Weights of a small mixture-of-experts language model, trained from scratch on English Wikipedia: width 192, 5206 steps.
Below are experts of layer 8 (counted from 0) of a mixture-of-experts language model. Rows are named router (the router's row for the expert), gate (a neuron's input weights, with its number), up (a neuron's input weights, with its number) and show model dimensions 0-191. Each number is 128 + 32 x the weight over its row's rms, rounded and kept within 0 to 255.
After each expert's rows: a language model's description of what the expert responds to. This comes from a sample of Wikipedia text that the model never trained on.

# expert 17
router [ 96  73 133  77 137  96 101 121 145 176 142 143  90 115 160 132 155 179 161 110 129 126 128 171 163 159 104 192 174 104 114 176 115 162 118 141  86 117 151 146 140 111 145  72 130 150 114  71 135 147 175 152 134  80 145 111  88 165  95 142 109 180 176 145 169  79 158 125 104 187 150 124 175 104 144 119 101 139 174 189 174 183 143 150 183 109 147 119 187 103 106  97 160 132 121 174  64 121 145 171 151 136 136 110 163 104 119 158  92 174 149  64 195 103 121 150 110  95 127 152 100 122 106  65 141  97 106 103 159 108 129 123  87  96 109 179 125 140 168 154 129 184 105 165 120 122 177  98  77 118 129 123 117 182 114 138 161  74 193  82  93 133 158  74 133 154 124 189 150 162 113 124 168 106 126 157 131 143  93  96 130 159 174 169 145 173 119 179 136  77 141  96]
gate0 [139 126 101 140 129 172  98 153  66 140 144 144 119 152 103 201 141 136 121 117 125  67 128  69 155  93 149  98  96 174 134 107  90 137  93 104 194 163 112 140 101 129  50 136 124  80 130 157 122 150 172 111 162 102 126 104 189 132 128 112  57 101 151 161 162  62  48 106 121 105 113 170 103 149  98 197 158 165  78 113 149 120 136  96  99 126 130 111  99 119 172 173 105 148 158 136 136 144 124 126 143 160 183 120 117 193  83 103 173 139 146 137 104 131 144 127 176  94  72 133 149 148 119 174 127 150  84 107 105  93 111 128 163 108  78 115 155 108 125 140 128 142 107 111 194 100 126 176 170  85  96 152 103 116 149 104 177 113 117 131 169 119  92 119 170 146 163  84 187 165 119  89  74 139 196 176 133 128 171 198 137 174  81 160 119 105 127 128  92 167 151 109]
up0 [ 77 108 169 141 127 149 137 118  76 137 142 135 133  97 157 203 147 153 171 115  52  84 121 119 123  70 153 136 101 144 139 160 120 113 129 124 138 156  94 137 155 151 157  48 135 131 200  88 188 139 197 164 160  97 107 106 152 154 148  90 128 124 147 107 165  92 146  78 153 101 195 137 124 126  69 137 142 139 118 107 183 111 156 156  99  95 138  79 101 131 108 139 102 172 110 129 124 121 110 164  81 153  84  80 177 154 131 128 176 121 223 151 192 108 142 109 111 129 117 151 122 129  69 114 157 158  68 179 106  72 119  85 140  69 130 157 181 102 126 142 112 130  83 108 176 108 170 136 143 119 122 192 178 178 120 115 147  59 131 169 110 156 135 122 154 181 123 102  99 160 104 142 125 119 141 139 122  86 166 133 166 209 121 140 133 112 147 135 122 142 132 119]
It responds to: LaTeX symbols inside math formulas, such as backslashes, $, braces, _{ and ^, plus some pieces of rare scientific words.

# expert 53
router [138 126 162 151 127  95 143  97 115 170 160 155  95 129 160 109 109 108 134 184  96 163 160  65 106 166 111 107  42 116 135 156 122 184 123 150 170 149  94 127 148 180 191 177 154 147 137 119 168 149 142 134 146 113 116 139 106 116 117 119 176 168 132 176 163 130 194 154 128 145 111 115 145 141 120  93 190  95 125  80 110 147 116  88 145 134 142 151 122 111 173 130 109 125 118 141 111 107 141  86 146 129  65 124 153 153  80  63 156 119 167 121 111 158  84  96  96 124 137 152 127 131  88 184 107 151 131 137  82  90  85  99  46 152  74 102  94 133 108 193 151 101  77 116 162 119 169 146  97 137 154 147 149 152 130 106 143  73 158 137 134  59 144 182 140 118 109  96 119  70  88 113 154  87 197 186 162 111 175 193 157 166 138 191  96 176 119 168 112 122 121  85]
gate0 [139 128 132 144 180 107 117  71 149 176 175 126 103 134 131 124 166 116 121 133 168 127  68 140  94 109  96  64 165 110 132 149  96  70 135 134  97 100 112  78  97 115 145 132  84  98 102 110  88 196  96  48 130 127 110 104 163 112 123 136 128 122 127  70 101 123 133  75 170 146 164 103  68 153 154 141 136 156  67 103 102  86 144 159 137  59 155 189 113 144 135 116 114 137 142 125 148  85 116 132 129 165 141 157  98  34  98 143 117 140 107 120 103 231 153 108 200  96 110 100 221  86 124  82 131 130 115 175 161 136 127 132 123  90 136 127 116 117  88 118  77 105 172  62  96 133 118 132 123 155 106  91  65  98  91 101 103 156 153 144 164 142 125 106 115 142 167 117 133 166 129  90 152 118  94  80 140 204  86 128 109 120  98 152  95 130 102 135 120 113 160 153]
up0 [155 143 108 118  97 130 134 177 119 104  80 122 174 154 109 100 105 148 118 119 100  75 158 162 185 138 135 188 145 162  75  71 149 110 109  94 152 152 144 191 148  81  84  94 163 115 151 150 118  78 138 135  95 108 189 173 135 140 134 135 138 167  79 165 129 111  95 182  96  64  87 159 151  77 127 134  98 123 180 156 165 143 178 175 109 199 105  93 161 103 123 156 132 133 149 124 126 181 138 166 167  98 153 140 102 146 152 108 115 124 121 137 151  82 110 152  67 131 165 157  68 134 161 124 135 105 128 108 129 142 195 152 155 132 115 156 194 173 154 114 192 171 153 177 147 149 119  99 117 116 121 160 196 154 136 157  87 153  91  78 128 143 156 144 172 120 121 142 125 179 183 167  74 173 129 100  92  84 170 138 111  92 157  70 143 128 152 108 149 146  85 161]
It responds to: Compass directions and geographic nouns in location descriptions, often after the, e.g. north, west coast, River, village, Creek.

# expert 19
router [136  90 126 162 136  99 215  90 109 123  96 144 153 161 127 151 173 163  99 107  99 144 124 147 115 101 134 175 156 127 143  91  83  95 130 143 169 201 200 147 124 102  76 131  81 107 149 150 142 158 187 143  92 144 163 150 150 157 114 131 125  99 176 144 157 141 110 132 173  86 104 159 137 135 174 165 113 104  83  97 108 144 106 126 127 126 140 149 146 172  82 159 114 157 130 107 133 166 163 120 128 130 175 156 136 160 180 144 100 104 101 148 149 145  76 167 157  77 185 177  95  87 114 144  81 112  91 156 181 137 106  77 184 135  91 104 147  91 149  79 103 139 192  88  71 129 124 138  69 155 108 159 117 117  65 162 141 168  53  79 137  89 130  64 120 181 121 151 155 130 176 100 142  94 108 132  86 141 101 158  84  92 179  76 154 150 145 121 162 128 126 151]
gate1 [160 140  67 148  73 172  99 172 106 149  91  94 127 116 116 119  97 106 150 153 181 123  99 132 173 102  93 116 117  47 127 150 117 128 145 137 124 116 120 123 164 107 127 136 159 176 136 121 126 149  73 100  97 143 136 153 146 126 118 131 193 171 158 156 119  83  95  93 174 124 106 210 112 132 107 177  93 195 122 121 154 166 111 114 150 135 125 172 107 137 139 132 199  93  83  71  97 123 164 206 106 110 172 204  61 137 132 161 133 107 149 120 108 162 171 190 141 119 130 101 108 128 148 110 156  78 140 124 148 112 171  65 159  75 135 116  72 114 154 121 118 138 132 135 131 124 170 125 118 101 152 130 111 133 146 170  98 149 125 139 127 111 156 110  56 138  52 148 172  99 139  81 174 143 126 138 149 107  81 149 155 182 126  85 127 182 137  86 108 179 109  49]
up1 [124 152 104 114 106 104 122 165 124 106 126 106 158 123 151 166 156 132 154 134 168 146 127 130 150  81 113 106 161  83 100 191 196  82 173  69 131 137 150 100 192  70 157 115 141 136 110 106 129 183 149  83 134 119 105 127 118 131 154 124 192 124 169 117 138 114  97  80 225 109 171 166 152 155 169 201  80 116 145 144 157 159 120  86 106 149  90 164  86 206 107 134 125 176  43 113 151 100 149 126 117  76 169 159  69 142 163 128 135  83 144 112 105 155 139 115 127 124 170 127 109 124 100  92 111 114 113 136 133  80 135  82 134 111 106 134 105 103 151 115  76 117 114  74  95 148 192 130 127  83 122 140  63 205  93 162  99 145 112 121 118 139 109  87 153 136  83 133 156  52 161 108 162 135 114 132 136 105  90 115 144 113 135  99 120 181 134  97 134 156  66  85]
It responds to: Hyphens, colons, periods and digits in ISBNs, tables and list items, plus byte pieces of Japanese, Thai and Cyrillic script.

# expert 36
router [165 168  75 112 160 178 177  28 138 161 140  45 174 138 120 159  71  75 155 138 161 137 157 124  97 166 128 161 168 144  81 166 135 146 109  98  87  97  76 118  93 132 152 147 103  86  88 117 105 128  66 145  91 157 112 125 132 144 152 136 136 146 130 110 140  85  76 164  71 119 131 141 148  77  98 109 109 179 148 122  73 108 183 132 139 131 156 153 138 155 200  81 127 112 165 152 142 150 101 105 153 147 148 198 159 139  70  57 126 136 158  98 126  82 158 116 113  99 171 159 115 134 196  97 111  91 179 147 195 155 133 132 153  86 183 113 134 116  98 123 147 170 130 130  72 115 156 149 119 108 139 117  68 108 120  77 128 129 156 131 165  89 139 102 149 106 104 149 171 111 162 108 122 128 142  91 149 141 131 124  99 121  80 103 153 174 125 131 156 139  86 183]
gate1 [ 69 109 133 111 114 132 139  83 107 104 119 114 167 202 130 146 113 118 111 129 144 153 109 167 104 130 115 131 130 138  66 145 168 122 110 199 125 167 175  91 160 105 179  84 123 138 126 149 160 139 101 132 156 152 125 152 131 129  69 172 101 139 105 121 167 147 115 131  76 154 146 185  99  65 152 132  94 160 124 148 138 169 105 144  64 115 109  54 128  79 124  86 148 219 125 100 143 175  78 124 124  86 158 162 156 108 151 135 112 126  89 129 128  88 127 110 137  95 120  95 178  85  81 129 172 116 135 156 103 162 166 114 186 129 141 119 123 118 108 120 161 104 123 148 144 113 151 177 135 172 130 146 152 100 134  96 190 188 151 142  85 131  64 102  45 177  75 139  66 140 118 127  97  97  39 125 166 146  53 176 105 118 158 148  87 115 132 110  98 122 131 101]
up1 [ 92 101 166 121 120 112 149 113  91  81 106 129 137 151 162 159 100  98 117 160 244 116 125 125 104 101 180  84 104  95 146 117 119 118 187 121 147 147 115 161 115 153 162  96  92 166  64 168 143 117  75 140 116 143 126 144 113 110 125 143 146 119 125 145 189 195 124 136 130 182  92 166  81 138  96 110 153 126 142 147 139 127 119 171 159 128  35 106 168 120 102 121 144 139  72 168 127 223 103  76 103 119 134 176 121 115 156 125  97 160 182 152  99 161 149 123  95 104  99 111 144  51 121 163 153 142 171 135 147 134 157 125 139 105 112 146 154  99 141 103  63  85 170 115 145 155  97  95 131 155 148 215 151  82  72 165 140 212 149 121 144  73 137 102  79 125 117 138 128  96 127 115 181  98  98 142 132 134 126 104 143 105  92 123 111 110  54 128 122 133 173 114]
It responds to: Space tokens right before a number in tables and score lists, after a pipe, comma or colon, such as "| 2–2", ", 6–4".

# expert 60
router [169  90 134 155 120  87 110 147  71  47 148 109 155 137 177  85 136  96 174 115 184  93 173 126 158 138 104 123 153 133 164  70 118 141 132  81 167 109 154 167 138  91 131 110 141  80 154 169  72 156  88 114 112 140  79 174 143  53 172 135 148 137 109 157  96 145 129 105 167 160 121 104 139  87  86 154  82  79 191 182 118 115 157 113 147 152 130 124  96 130 135  94 135 140 192  94 153 131 147 114  80 114 105 105 128 104 113 157  75 169  73 185 104 171 145 130 126 110 130 112 154 154 154 142  83 134 115  66 109 129 160 128 120 148 145 119 145  92 119 169 119 111  89 146 117 148 124 191 162 208 129  76 103 139  79  94 106 154 113  95 119  72 139 179 127 133 127  62 176  63 131 136 161 145 159 106 142 168 151 118 128 126  94 113 109  87 100 119 117 162  89 212]
gate0 [147 118 148 107 145 167 153 125 122  88 148 131 102 141  80 168 150 106 110 114 143 139 135  96 119 160  82  86 161 130 129 111 124 143 203 155 142 125 158 138 144 153 132 163 172 138 129 118 126 116 109  96  61 126 128 132 161 159 104 106 157  95 167 116  78 141 127  78 109 102  89 106  93 146 135 116 170 177 158 149 148 130 100 154 131 192 113 126 110 143 182  94  45 135 122 182  86  45 134 150 108 155 163 110  92 175  75 116 120 138 131 109  88 158 154 115 112 104  80 150 150 111 153 126  54 130  97 186 161  93 106 137 223 114  70 181 171 123  80 132  67 164 153 120  83 166 131  93 140 132 165 128 103 117 140  56 151 149 111 117 145  85 127 103  87  80 156 100  80 177 126 115 169 139 196 117 101 109 132  78  86 117 108 127 195  97 159  99 153 143 105 178]
up0 [108 128 124 113 133 206 169 120 106 114 146 135 128 111 170 200 135 127 126 139 134 125  91 132 143 141 119 110 133 109 140 113 188 129 162 151 146 142 159 128 160 103 154 146 129 126 110 144 129  84 144 150  77 167  90  93 160 117 119 126 101  97 187 150  97 125 166  38 159  91  49  72  64 191  85 124 162 171 133 118 140 139 183 122 143 132 114 174  87 154  98 163  82 141  76 158 127 145 111 180 149 148 101 130 144 137  71 130 126 130 142 118 147 137 155 159  89 109  91  72 117 124 128 146 113 104 151 157 118 147  59  85 167 139  78 160 142 111 150 179 106 145 153 152  85 163 130 139 143  86 134 164 126 118 113 142 135 103  58  30 122 108 129 122  90 154 162 125 151 126  99  44 183 143 144 112 133 122 162 132  97 200 111 106 170 104  65 191  99 174 159 156]
It responds to: Function words in biographical and political text, mostly the in "Member of the U.S. House", plus 's, &, and, in.

# expert 52
router [ 95 106 105 118 124  91 181 130 153 133 133 125  88 168 123 163 118 157 109  93 126 124 101 145  85 175 169  86  83 126 156 162 119 139 152 132 148 109 143  91  93 159 149 178 159 153 184 103 113 113 115 177 111  97 110 116  85  72 133 132 156 133 146 110 147 102 163 109 104 105 136 162 131 119 116 116 170 152 114 166 131 155  97  79 176 102 110 144 157 104 134  96 131  75  75 118  89 129 164  84 196 145 143 108  39 127 166 141 119 111 177 123 133  90  71 110  86 162  94 144 149  95 104 140  84 147 139 163  93 106 120 115  95  86  83 110 114 185 122 201 188 124 133  78 145 139  73 152 140  76 124 128 135 128 180  96 139  62  89 135 159 109 104 118  59 156 119 148 104 101  81 164 171 212 105 156 145 165 157 124 166 150  93 189 171 171 128 124  83 103 154  68]
gate1 [115 172 147  91 119 150 184 122 130 126 122 114 130 126 144 147 157 128 124  76 146  77 112 109 158 137 155 140 156 169 172  73 131 150 185 138 116 114 147 120 138 104 125  98 115 125  84  55 156  95 154 160 115 141  88 103  99 185 125 143  84 144 154  96 138  86 124 119 162 134 112  99 167 109 127 102 154 144  79  89 148  68 137 133 182  22  94 145 156 160  80 153 141 174 104 140  67 146 175  57 132 151 110 136 127 128 186 120  79 141  70 137 121 184 135 132 120 147 120 125 121 126  68 126 164 118 171  97 134 153 112 147 153  90 118 130 141  70 147 102 152 120 128 114 147 134 162 105 135 114  53 188 177  87 148  95 156 117 116 111 110 121 160  90 159 208 146 112  97 105 123  82 147 136 131 100 113 168 160 108 110 153 146 161 181  57 140 134  84 226 182 145]
up1 [ 99 127 190 115 116 120 125 111  95 152  82 155 224 126 133 160 105 117 191  99 125 176  80  61 147  61 130 134 161 154 141  91 137 174 149 131 113 104 114 178 132 126 132  92 153 146  59 134 141 173 195 144 119 104  87  96 123 177 103 137 156 184 109 159 133 116 126 128 148 113 110 114 167 104 132 158 131 136 152 103 114  54 143 123 140 102 131  83 139 132 101 143 137 191 131 116  84 103 103 124  85 133  84 128 144 122 152  87  60 143  59 185 115 214 117 129 100 162  63  98 129  98 115 123 136 132 135  62 163 128 115 183 111 139 112 153 122  46 115  86 121 150 119 118 156 120 186 119 141 158 154 157 132  92 136  90 207 132 142 145 140 103 143 119 172 139 139 140  85 105 101  85 116  89 146 139 141 106 151 116  74 165 165 124 169 109  68 145 108 186 138 141]
It responds to: Verbs, prepositions and participle endings in building or species descriptions, such as built with, situated in, chamfer-ed quoins, growing up to.

# expert 59
router [145 160 101  84 135 112 195 151 161 173 163 134 133 198 146 137 168 177  93 159 178 160 183 102 143 112 103 185 176  91 167 149 135 112 144  98 116  91 108 123 161 123 180 130 100  87 117 137 156 135 153 170 108 146 152 191 116 120 138 149 154 143 143  82 129 123 147 142 183 170  82 117 172 146 102 119 143 121  89 118 108 161 148 133 176 121 137 175 200 156 164  75 125 189 172 147 165 141 160 152 147 146 176  58 170 148 159 114 146 156 127 130  87 121 142 131 129  70 168 204 133 138 118 100 117 144  73 119 153 142 126 119 168 131 109 132  88 133 164 140 156 113 150 118  84 102 167 135  78 125 140  98  64  98 121 138 153 129 146 143 157  68 161  67 176  91 110 141 146 197 163 143 117  85  83 117 175 117 101  82 145  97  98 115 114 196 163 108 168 113  74 128]
gate0 [ 89 110 131 157 170 139 149 125  64  80 105 135 148 146 186 176 172 161 150  97 125  95 117 114 162 129 161 123 126 138 147 129 104 102 111 177 154  98 138 161  80 148 138 165 125  93 158 188 125 133 170  86 154 105  90 126 115 104 174 122  76  58 119 117 139 119 128  92 157 122  75 165  87 169 108  84 142 187 111 157 160  85 137 134 135  90 150 128  98 112  72  96 119 176 112 158 113 201 133  84 107 158 160 102 136 103 163 162 175 127  91 135 100 127 109  88 123 104 139 133 104  72  87 139 121 182 122  90 203  91  64 145 113  95 130  87 131 131 103 199  88 161  84 129 121 103 113 112 102 119  68 158 148  25  99 114 154 123  97  50 147 138 154 162 126 123 122 109 153 105  82 143 206 100 125 156 158 120 116 135 143 127 144 112  88 139  79 114 110 174 158 151]
up0 [170 137 136 107  95 121 117 151 189 184 135 114 114 129  81 107 106 100 124 168 111 175 138 140  85 131  60 144 128  87 131 125 152 162 136 111 127 178 141 121 169 100 104  90 164 181  82  57 127 133 117 160 163 164 156 125 105 176  53 164 193 182 161 137 159 118 146 127 141 111 169  78 168  88 158 167 109  65 152  98 123 160 131 117 141 156 152 113 136 136 178 152 120  78 136  84 102  51 125 137 183 109 105 144 126 104 120 104  76 140 161 110 189 164 142 173 140 152 147 126 154 181 147 142 123 100 120 165  99 143 163  83 117 115 136 196  92 108 163  74 171 113 174 151 144 149 138 144 121 132 177 108 126 200 182 153 136 100 150 195  83  91 113 102 123 136 110 147  97 131 135 112  73 168 121 122  74 116 159 127 114 106 122 153 192 130 146 137 129  59 117  83]
It responds to: En dashes, hyphens and slashes between numbers in scores, date ranges and records, e.g. 4–2, 9–11 April, 1/4.

# expert 57
router [ 83 159  91  90 165 153  98 158 121  88 108 113 150 138 141 153 162 135 171 127 142  69  84 119  74  65 151 147 117 104 145 141 138 157 128 139  99 107  75 110  98 104 131 140 187 155 119 102 123 111 128 169 114  46 170 178 150  57 100 110 126 100 117 117 146 100 102  71 153 145 138 128  75  88 123 171 165  72 180 151 100 152 148 115 109 124 125  88 129  74 113 128 147 137 129 138 133 180  73 151 157 132 116  94 129 164 162 158 158  86 169 126 141 117  89  98  66 207  95  81 101  68 197 130  62 132  99  75 176 167 132 112 124 125 158 136 108 169 136 170 183 144 156 126 160 143  86 113 175  94 143  87 164  90 128 142 126 140 111 167 119 144  69 159  71  71 115 113 108 158  84 169 127 114  97 163 128 145 115 160 126 154 105  64 117 148 104 122 103  85 122 136]
gate0 [101 150  63  89 193 198 106 119 164 142 101  84 125 179  72 125 114 126 105 119 165 110 111 133 112 111 119 171  97 117 142 100  90  60  95 102 110 132 109 116 164 154 130 113 139 150  94 117 107 120 124 193 142 121 143 110 105 146 131 110 143 167 154 219 188 130  88 149 134 185 142  68 157 116 151 133 139 172 166 106 152 125 106 151  86 125 106 130 114  86 115 100 199 170 112 111 153 111 140 110 167 207 120 117 123 149 154 124 140 160 114 160  96 106 161  97  74  93 132 118 165  84 169  93 118 162 121  81 132 142 108  82 152 129 127  70 130 117  99 136 199 157 142 153 135  78 146 103 142  93  38 150 204 109 130 145 162 121 155 185 154 146 128  87 151 175 110 106 119 165 110 187 103 160 151 130 126 145 162  77  96  91 122  53  97 117 106  88 123 133 101 152]
up0 [141 140 156 155  62 155 136 113 101 135 122 192 106  96 126 133 123 147 144 129  90 208 149 134 155 127 148 150  58 143 107 152 160 137 149 158 105 178 125 163  96 118 125 154  35 112 141 199 173 162 138 132  57 148 110 188 129 134 111 147 113 115 139 138 113 123 205 104 124  89 118 130 116 127 150  94 119 105 101 141 127  95  95 107 102 141 149 178 128 175 146 180  88 146 147  80  87  89 125 119 150  69 175 159  71  89  87 140 142 136 100 117  62 129 142 116 129 118 129 160  83 173 135 147 198  89 175 138 116  69 143  81 168  93 214 139 167 134 114 102 117 135 159  86 107 192  90 151 113 155 127 128  44 133  77 150  88 165 126 100 122 153 127 107 117  68 141 102 154 147 129 114 119 144 127  90 119 160 111  94 153 174 167 142 168 144 158  84 107 129 104 132]
It responds to: Action verbs and their endings, plus the prepositions they govern, in plot summaries and descriptions, such as deal with, kidnapping, sabotage, using, depicts.

# expert 11
router [117 107 145 160  90  69 146 136 173 112 181 182 146 161 129 150  83 143 114 120 142  83  92 164  94 148 150 211 157 152 109 151 104 115  94 133 129 156 125 180 103  93 165 102  73 162 118 104 159 116 145 100  94 125 159 119  96  60 111 125  85 104  78 101 129 161 122 148 166 129 174 138 111 144 110 166  99  77  78 127 160  85  91 170  99 153  97 168 126 106  88  60 102  91 102 117  78 111 152  75 116 130 138 200 145  68 129 105 130 101 132 124  78 187 131  87 138 106  80 117  94 108 147 191 141 130 101 149  70 155 192 160  78 152  95 139 139  87 110 118  88 161 128 167  89 133  93 128 113 122 109 132 189 152 115 177 126  77 109 155 129  66 149 117 132 126  94 100 173 159 103 103 146 179 114 163 106 147 109 177 137 119 137  93  73 125 176 128  95  98 145 164]
gate0 [ 94 192 115 150 141 181 182 120 121 109 143 105 134  70  45 170 112 126 136 163 110 162 152  79 100 111 174 121 173 131 135 186 112  82 138 154 100 150  99 102 137 136 108 126 111 114 143 204 125 114 107 108 111 157 122 137 174 126  68 167  93 111 145 141 128 143 198 121  51 154 107 156  89 175  60 130 184 158 113 141 104 127 142 136 150  76 144 165 187 145 139 162 207 127 112 100 161 173 184 104 129 122  84  91 106 126 178 115 140 186 110 138 153 117  64 116 166 113 158  57 134 163 111  94  76 158 162  82 130 130 130 113 142 130 111 130 118 143  91  75  91 114 112 107 164 115 128 139 117 167 128 187 135 126 116 106 103 148 144 155 164 155 126 155 137  63 108 132  61 134 148 109 145 121 102 132 169  49 122  96 131 183 165 124 124  90 120 170 141 151 102 135]
up0 [125  26 147  85 173 121 124  82 159  97 119 106 125 135 181  97 180 117 114 120 172 179 137 142 182 124  94 147 100 177 205  78 132 196 141 113 180  98 152 133 163 115 138 143 163 151 109  88 100 123 119 119 146 129 123 148  62 178 134  88 157 121 115 134 178  93 105 138 149 149 144  93 143  92 203  87 100 116 205 120 148 150 117 112  73 212 128  81  93 103 131 121 101 164 134 125  98  95  84 191  84 157  98 100 117 129 140 154 128 153 144  99 107 115 107 133  79 100 113 166 136 133 149 141 130 144 161 122 136 149 130 117  83 104 146  96 104 120 115 145 183 125 121 134 121 132 147 134 109 104 183  91 113  69 116 139 164  88 161 108 140 124 109 101 128 178 171  90 128  83 133 170  74 132 167 149  66 184 119 120 151 110 138 130 139 136 151  26 154 127 152  91]
It responds to: Field names and bullets at the start of infobox or list lines before a colon, e.g. Coordinates, Location, Area code, Phylum.

# expert 48
router [193 197 101 141 118 110 158 114 140 150  52  18 171  89 105 145  97 138 173 147 182 127 168 140  79 178  63 161 147 112 109 125 145 138 111 111  94 118 156 159 146 130 146 107  98  67 110 120 132 138 102 117 159 108 158 145  84  85 142 148 160 146 115 177 116 124 125 132 162 138 102 124 188 125 181 184 102 119 105  89 120 141 126 138 117 135 116 156 110 158 115 102 111 175 143 158 110 118 134 123 106  60 125 115 142 195 119 104 110  97 143 102  68 160 120 136 134  96 139 165  87 180 115 173 138 147 158 161 185 188 195 154 189 142 140 147 127  93 111 173 139 150 171 121 104  97 107 101 138 107  83 136  97  88 104 157 165 113 113 142  66 134 154 136  99 131 115 152 145 170 171 143  68 179 110 109 162 117 125 172  65  80 178 174 105 123 149 125 144 182 115 151]
gate1 [136 112 129 102 113 169 115  99 167  87 135 154 166 166 106  88 112 109 118 162 128  97 126  97 147 106 100 110 134 127 136 131 140 195 204 163 132 153 152 139 100 110 140 126 214 137 149 147 150 141 178 156 167 146 136 117 119 176  29  98 148 192 215 129 100 127 114  75 170  84 168 130 155  97 148 112 159 126 185 135  99  83 213 101 130  82  97  90  93 126 125 171 125 122 199  94  76 167 168 139 164 138 164 124 164 143 167 105  99 167 142 144  67 108 123  96 152 167  92 111 160 169 168  96 123 176 114 136 103  87 109 127 149  66 119 162 153 129 114 163 148 139 133 148 157 169 118 121 186 139 132 135 176 154 178 119 142 150 103 133 147 126 143 133 106 117 147  82 103  63 141 169 179 117  89  95 138  97  87 156 102 131 104 168  93 174 147 126 103  93 149 119]
up1 [114 122 125 114 100 202 125 112 195  72 190 115 182 189 155 166 135 144 142 193 108 103 106 139 124 140  69  73 152 207 127 180 110 128 171  69 194  94 115 120  74  89 149 125 223 125 114 125 174  99 134 123 111 195 131 148 117 137  96 135 194 110 156 127 160 104 113  87 109 160 200 139 156  93 117 118 115  97 199 126 104 125 136 156 167 104 124 148 127 117 146 106 160 133 190 128 133 173 106  92 140 122 164 124 150 119 139 142  87 175 181 129  86 152 165 157 112 159  94 116 118 126 209 132 106 162 113 129 123 143 152 135 112  88 151 137 123 109 142 131  98 161  91 104 164 127 181 146 174 175 136  93 103  83 149 126 163 159 152  85 118  87 175 104 119 131 170 153 117 120 121 162 132 144 102  97 139  83 109 173 100 128 126 109 120 174 129  84 116 123  85 160]
It responds to: Digits, chiefly 0 and 2, inside years and figures, plus spaces before years and dashes in ranges, such as 2010, 2008–2009, "July 27, 2015".